Experts of a small language model: vocabulary 7669.
Below are experts of layer 2 (counted from 0) of a mixture-of-experts language model. Rows are named router (the router's row for the expert), up (a neuron's input weights, with its number) and show model dimensions 0-127. Each number is 128 + 24 x the weight over its row's rms, rounded and kept within 0 to 255. Numbers have three digits each.
After each expert's rows: a language model's description of what the expert responds to. This comes from a sample of Wikipedia text that the model never trained on.

# expert 28
router:098115118134127083142161134117150112142114120172127115088088097121152142142136125127132068148117158147141132146126130135119146122114139123113147152079078138095145136089123160147139139098155156132170160100121128076108121144182096172110131133095135121095095145163092137125111110123150141169113157132063078142138146122090114130125103114109115149145141142151149096145124168133145142138095
up0:125125082166113137117104080099156154116151117141186117138134115157113137105149116106116146171130111125145126114116124102115161122079135117096122116079137084145132203120150151129084127121080146148161145140122147109129128136159167139075101134118095129159117140136123122138109119143119163148124158110129117116137162114111197120156109151100145126107103113100125125138101078152154128101130
up1:049097120079121164136098165137128139105122121137157098126119100128118160119126090190127113149133167120096146138178148153145106136071128133148098177089128129135158119133105101135132150145132139141150136100107182143074141129146136131112143150096155136128134126126144127162107146165125136109136068124148128129109122078116169125135118114125136135119112156148138111101131179124129152136134
up2:072160143131135113125138093126110151128153162136124114088149094138117134087145118129102092136113146128148145195116098125139141111143153119142136121115103127134143099117123160154156121130101172087091131150124150089129041159139131124124106110174158123148126150143115117120147147120088140121061132122126111106137149143104141131118092147124125123146128116140139105135098134143167073187118
Description: Pipe separators between table cells, usually after numbers or scores, plus semicolons, brackets, sentence-initial According, and the syllable Dai in Japanese names.

# expert 51
router:105163124103126100157115101091123096152137132173153097144112110106112156182125103158157078121141145115131165110154136160123137123158130138130093120086066140098126131090137132142123122132142147129092115130142138131102078120115124162128138153132167115076141151146125118111087155091142120144108182122111091153123159119100147114097088108111137119180182119138120141134132119107143100133117
up0:130139112109120112167141114108133122123124086139128094100122148125133108127132123098143117120133148080094149105165150125149129126124101122131096156102163081126141112134138125129123130099117123143141147119083105150108131123129140088116141151182106081118169123090147087137118126139126123116117135092133127101111170121053190098094126120101127122116130117165144122158066067128125097162160
up1:133123106080139140123124111130109136147153136175162095093127119112106128141095108176138137137117153076151137081129113184109125083143171108087110125124120118123117094106118114100169156093132122111104131119122157067111143125101122151147138145158120133114154187139126113117097116102169121105147127121129118150111130108141163114167132067108128135153155125156108136111169138112098090152121
up2:128094101139111110134138097110172134175123148100092136100156147124117161146143174105149140126099127121138144140112078087126160088124128171136105103116140116154146192104183106122139114113131079160116145143082122111110107152131106117109116112163146111121103108120156106140160144127103098130119162134110124185106109164135149135142123105114091121153136122146071123129085151149112123150132
Description: Word-ending pieces of foreign names and terms, such as Far-id, Aven-id-a, Negrop-on-te, plus dashes and "is".

# expert 48
router:096155144103152111124147102116111146134120139159152133115126145130145183119112106161172093109146159086085145111125089153141141172087096117112122150126125121074126149072143122116160114131127146135095112094148126103139097153163126123113102123106131083103117132155099113111138158120178164149148133123132101152100142136099100105109114143125084152137175111136125097138182141120135096102132
up2:082135174121146130107079108137128180090106139151145113133146130128136123138101152178149085137108102135122153093176113109092100169111090135120139139139134133098128123140112151140167126155132145125088142123179140113159146144114116113131078100085160122121102102135155123124110122092127107141157127113152103115102145082115097107119105116112099167125144170124176115120183141136110134103117
up3:118123124140135148100131173132159160124153101107159141123109134132092156126124066138196080141147097105135111153136121169101127157118105142110144127119105094103157120087121141073135135147122126114084135110153162096113156172165151150083129148116139123117081102110152101125108133087133134121180155136118134148118137138154156107093132139118145166144127137105088122151124131116107091133104
up4:099166152079195142122106123130115152093099152151113158080179122139166100126139069133165115163144110130085107107138098153157144124089116091128115108118117150145141114095134122121142188136135125100129127106123120104101115137156141116166111120143132082109114148126156108122126122124146137121193110163119129077111129120136139126125112119146151102121129161160132107109117138146119120107178
Description: Century prefixes of years like 19, 20, 18 in dates and tables, and participles such as called, known, used, said.

# expert 27
router:080148113132131144142142160088150147106157087132130099102097175125085166136130126127144125129117115111087151152147119151137127128108135155132125111078097157106135147106157093136109108110121143149114139075118125129125113170168131181131106118145147101082100119146100103138134132145152129163156170150104041134088163131126130094111113124085128110125161132119121127113147141141111120153140
up3:127129127129155133150141153113118108141153113140118154094079158103073111162144096176147112116115113119132137124199176091107125093123116136097112119132164174128117163086129107134132151136125118120164161107123124136128142123149140123114143126107160125098165148111142119136154089161153089130155136150150076122073095179110161139157091128131135170126129129124126097163123118134105104114138
up4:125142139110128143132115150073079125122117120118128112098128152132104140155136116123098144123118130092103204109126135156120133142095122123135100131102115101162125158093159100126133137123128179124165136114123059111130127154156093135134112122142116132170112156126139118131150126122107113118128174133121130124109145139112134070173098092081168196110124136102130112097133174122130149174151
up5:083109132141145141125133162140163125127104126144127051128118142128142151093117136118148159117149133126090112175095146155133160135138111139103141129096138177127103110127156182184146086135126140177110133088121182079101105156124142137120157125111139083124161145116158183145117130110143155128124123103106100113093159132128128173127126157111127157139122101132118165124164116136123148129124
Description: Column separator pipes in wiki tables, plus word endings like fle-et and Broad-cast, and words such as high, List, Rock.

# expert 60
router:064139111095130119146116105094115108105159123151168112114110149120134140133160140142113112112135166120138129152104126128108127132144104141102087152108097109085166130109130125150150101110145143140114107107116102121112095154160161164157119133134164108088103112133143153123099141090156140163123119161121081113081132140126108099103086123155126089144145154122146041147147161114113161133110
up12:131162109138147123116126084110138146114131195140146105155110141144159111149120149126129110140140172167158143185139161129168152092089145115109131128121117120128123125146143110140128116122104117160077158098107172147119068119132121135148104131115129132136124149181146100092119102106101131136175145110106121118119111163162135137110120168141132116133149155115159108111140091135123099209116
up13:121136114123157134124131149114145115094095131143124134138085105129141127158169155155172124088180143084112100135157107136124162145178098099129095147103121146089179178136121101115122071139143114140126090149127137104096153132134146122145156114126162135127109090132151130123121132137129075124172145136150096140097138123146171123114165146162078144124131106124142135142102110109112134168084
up14:115145136119118134135125110096169093127129138071097148133120177144129119106146147130145139125117169111158129149105143143122091068127098121157093120090105166108147137120143108156129102133194111169106139113079152124156107149122143182156148133122077125114108140099123159149105126114146119160119141136106106160112101145173140077119119111136139128142123122121111113150131157127093085143173
Description: Suffix pieces like -es, -port, -ens ending names and words, plus nouns like state, elect, pass, field, and %.

# expert 40
router:088147117152152129139098086124151163162125156195147143120112126124129145157131104142110111150116179110135161127120104125130141153113137118120086118104097117098126127089175140144142124099120140094151085099146140105118084115133094134123144127099153082130091118164106122109112115110146142171141159182130090120106160106083103137161112129124117128145175118158107096084119152132106113134122
up12:109122071134110099138126090159140165130094144148141112112104177128095179165143142152106104139132159092159142120162118109146126102114150165085105121130141102109128125098138120149117067131139140148138112128115141147123076123127103123104142148111135102108138095140094114122185120164116144163153147121135083114117102119106096117157150161126128169124138147108162121106099187144142100113112
up13:140099159105174119158131112135104103105135121162105068110138134158108139150130101134127121144153135151129131105089120167086155115085147123148119112117141152114115154139098088156116120139130158074087169122128124137120143108104151134123118136124111123132128107075128085096096137105092089177186099139147087132088120109115100135130119123155184107129111128129139126112177126111101119151131
up14:123173175086135153146156097138169133126105152129126119113148115099137100122105110131126106094125200136095131131103120073098092115150144137111099172150130088128138143151098163122104109106130120142102137114105126160142122152126101166091139136145152126123124118132185161110146109154132123119153132119139111096171157094116110126186144140109103144121141150124097081114071115107124128131136
Description: Number pieces in dates, percentages and measurements, such as 20, 15, 46, and letter pieces like i in French, Spanish or Hebrew-derived names.

# expert 46
router:093132155092130130133135125081117117128134146129167104099115096122151127151115161103164128161173185082095122142148133127123157078145152159117100114100088117093117121107123131147116121100132153109107093092114112103103090160139097176135136083100130122114135141158129113125130151119159124180165121149143075126145145122147128115105091121120126122129182152117120122129149155170105145115099
up0:132099095116139125167111097126134151117141115122074091127099119122129168093131108119157111101170136102138177142140114129152147114167132118103090058143106161137101137151130137135123143082103137123085100120105135112107119096119114143117097092108163158159114115086138149097138159129094114136126121149145100112153108141136137120115125155135165101127113141154146144117173154131147089183082
up1:161140125117076160167130131111120120102126132188135129122162137095111128115099144103132161118153129146082111090156142169136146129130143129111106128107112140132069116124099123160151108114112169095116089099135104143184099100113125135105114120099098119123127099113147103134116159116161098123158149150141141132118171057118118187135129120132105148125128161129120182113159128144127112094133
up2:092141152063117144127103116125112138161126135143152198116108111130133100129118109103132134112143154117116110139139109133125154117137117138120112137148105168112109114089117105085215100098095158089120107092124125151100115104115126161106151118138097143112148121113174103094079162143177105124170125101143101140137127139144133141107151136126137151106163139121145157121150135163136080124138
Description: Inner pieces of words and infobox field names such as Con-fl-icts, Sub-d-istrict, Federal-ist, plus career, contract, Position in sports biographies.

# expert 57
router:081148089156140127124142085114135119130136119149128142071116101105145137160158146137155097159131162130107150128126146129099149132119135154129120097104112109085140124097187112138095111073182135157102096127141118152143116116120115124093141093153126144113130129154127113114142144159180101153151137134083069124119134120083112099135095123103107125144182143149146086142149134139099120116103
up16:127093106134100128160102132069106113106096143119089125125153141089131121081138148106128159141099122132130154166112159137108134125085168122128134108133146133129118155133135108183096090115163117147122140100111096130096133101131067151120171145150117129099143147102140121134150127106126111117115108148114160129132168089140134135144055146077117113160159157115128161131142091134086147127114
up17:095116144157155141139148093131143110183129138122131134093136136177128148140112128157193056154139107129112117169129130088119114098112129154128095106117154137109152119100120098073123115088160116117098126138117184111102112167145131146158147133151073149110120133124149133140120101132141107116126101140124092113111168102113163151110150141115146131098142149126167129131080125098104135117155
up18:132158131179133146154089107106145149097161102141109125143102132147128179153172142101103099125131132148152146125133127113136099075117100126149106102141138145157112134094124149139110118082199155164173100110145166085131134133138127161156159100154115138139141150090131089115109130110125112129134157166123070147086138138134150136144101139128118144101131148152150134097166143165129132124141
Description: Pipes, colons and semicolons in election and infobox tables, plus the vowel o inside names, and until, since.

# expert 30
router:072097103130139127142147094107122156141137123123118134139108119141113171099154118154161106122131150112126132142148124119119108133156108162105106099112097160127125112106138136155099133083131165136096091145157116108141110150158090182134108122116140114115088149153114145109128181146170110177117141151121122129093143094121112141120081075159151117163187129126157083112101131137107110134086
up0:115105116153168116144165129106137120154149111114142109176094131090105140108133138105101115137119111126101170071115122092100145128151132122107118146102129127120138131163159211175133127142120115141132117116125087115170141135128059129106101126130138154102108125200143163107076105112165119117132155139102111136128145111090107162143137101132145152151163133138130106115114129129150105140122
up1:084123091142158106141112113128084095114166098077139133133140092109141133111134120105139133110116096127117130152110149104110132105161121141114125151151148123105178143135094129146128133119108125124101118130105136084077146161168130152100133114116138117127134152165135092118152135105167127168136129147145091117103112104155148131145112073112180096151211128134121128152177145162127155133110
up2:113147157114139090104137141077191136113117098171138145124099133144131137143120108150141097175118112126161135134149132133135133102101091127102142122123090144134119100123155075174097147134123138122160077103131146122145114165131129180117163128125177136140084107115150095108125098096109084159107110138110109142084131141125129122105106139096157127161134189124166124133106135149150122149137
Description: Single capital letters and word starts after spaces, brackets or == headings, e.g. N, See also, elsewhere, Ibrahim.

# expert 5
router:098129160137120118112101100113113158113118134126147141122079110160117143152144131146132086116136164100119146136132113140092159147126141176115118151114090143085146139079131155121123131083135136169116142093159131105098129127133129180112148101104159085098139117171131132101102132126129128170146121130089040130075108094155103126148121129091114118118153159110130085132134144120113110141138
up0:111156120105101182134131122159105108141156112131094120136117095155122122149167123120144097197165151109152123153107112126119108101126117120057141160134116095157163122138133129107161101137130117119107108128126146132113156177134146137081152134147106095143134133179120156109137118157138120100115158134133079114128158100125156091098134077125128135114118118101124107159103141113132168139066
up1:113154163129133129129106094131142128117173130126099118098126086168150166180137112128126115130125150127156179145177108110154136152126132151135087115154121132138114138089116136128138151129093151175087167111161168096110162145116127176112168119086099117142164111096123129112157121109126139144167124140100095142106122103134164148104107161105156146122139111128156149082144137152097170132126
up2:125128111191114147110149106142176154131139133146161132131134149139133134144161152121113117165137093130140109103117154118130172152129139139134096147134153104117137119088134145151126146095166097176118112119147115045160129083153116120084141105150121112131119096136125117125134137114121159150159169127121125139128148095108171128125124131150126141098100186129160087069156163104123087142118
Description: Short word pieces inside names and uncommon words, often after a capital letter, such as Lulu, lousewort, Beginning, Madame.

# expert 35
router:102148119108128137158136138085129141159128128088139125095122130110113140135147118151157077115115140116094139122109130148128146124116122135122073103108086115127161108099139145148114106090168150118130130094155107130146143157137097156183134111135147100093110141146144136122143106174144096162160131138123085166075127112143151116132045154099131144153147159170106095136133163157124126155110
up0:140139155145126093125131109123126129122153112118114132151156101086095170158103084102181101168129130100098138148094141093133142119091134147163126146107093116117105131106122080131089146108124110098125164101158097163125100147153111132189113109147085135150125123132161143105118131172138130123093150209114119144114117154125153107160125146125128138160118122166121155130098148124115131122101
up1:116109094146123165131112124090121110167079115143087122101122121159107102164098128118116117148088117087123093090147116104137163141119109146122145160138135131129101132122146105118108112116107150109156151111114112146130145137125117136131162126121141137127181106109149095090129102103117105156155136117105121177065111093097126107089091132100093106133141150124119102147141106205135174103108
up2:113147125151113158134091144120119102136081123104136082105119112114093112128102102099105133165095126123144137116130098131121128131098122092147076132127091122145086145140217120145145117123128150121145117116151143129159148123180101119120152102126138146137078118127087128116096130135138124116139139166122081133153121059130100157120075135105126120131121134156118129177102152124173133115098
Description: Topic nouns in biographies of musicians and athletes, plus table pipes and headings, such as music, film, football, album, own.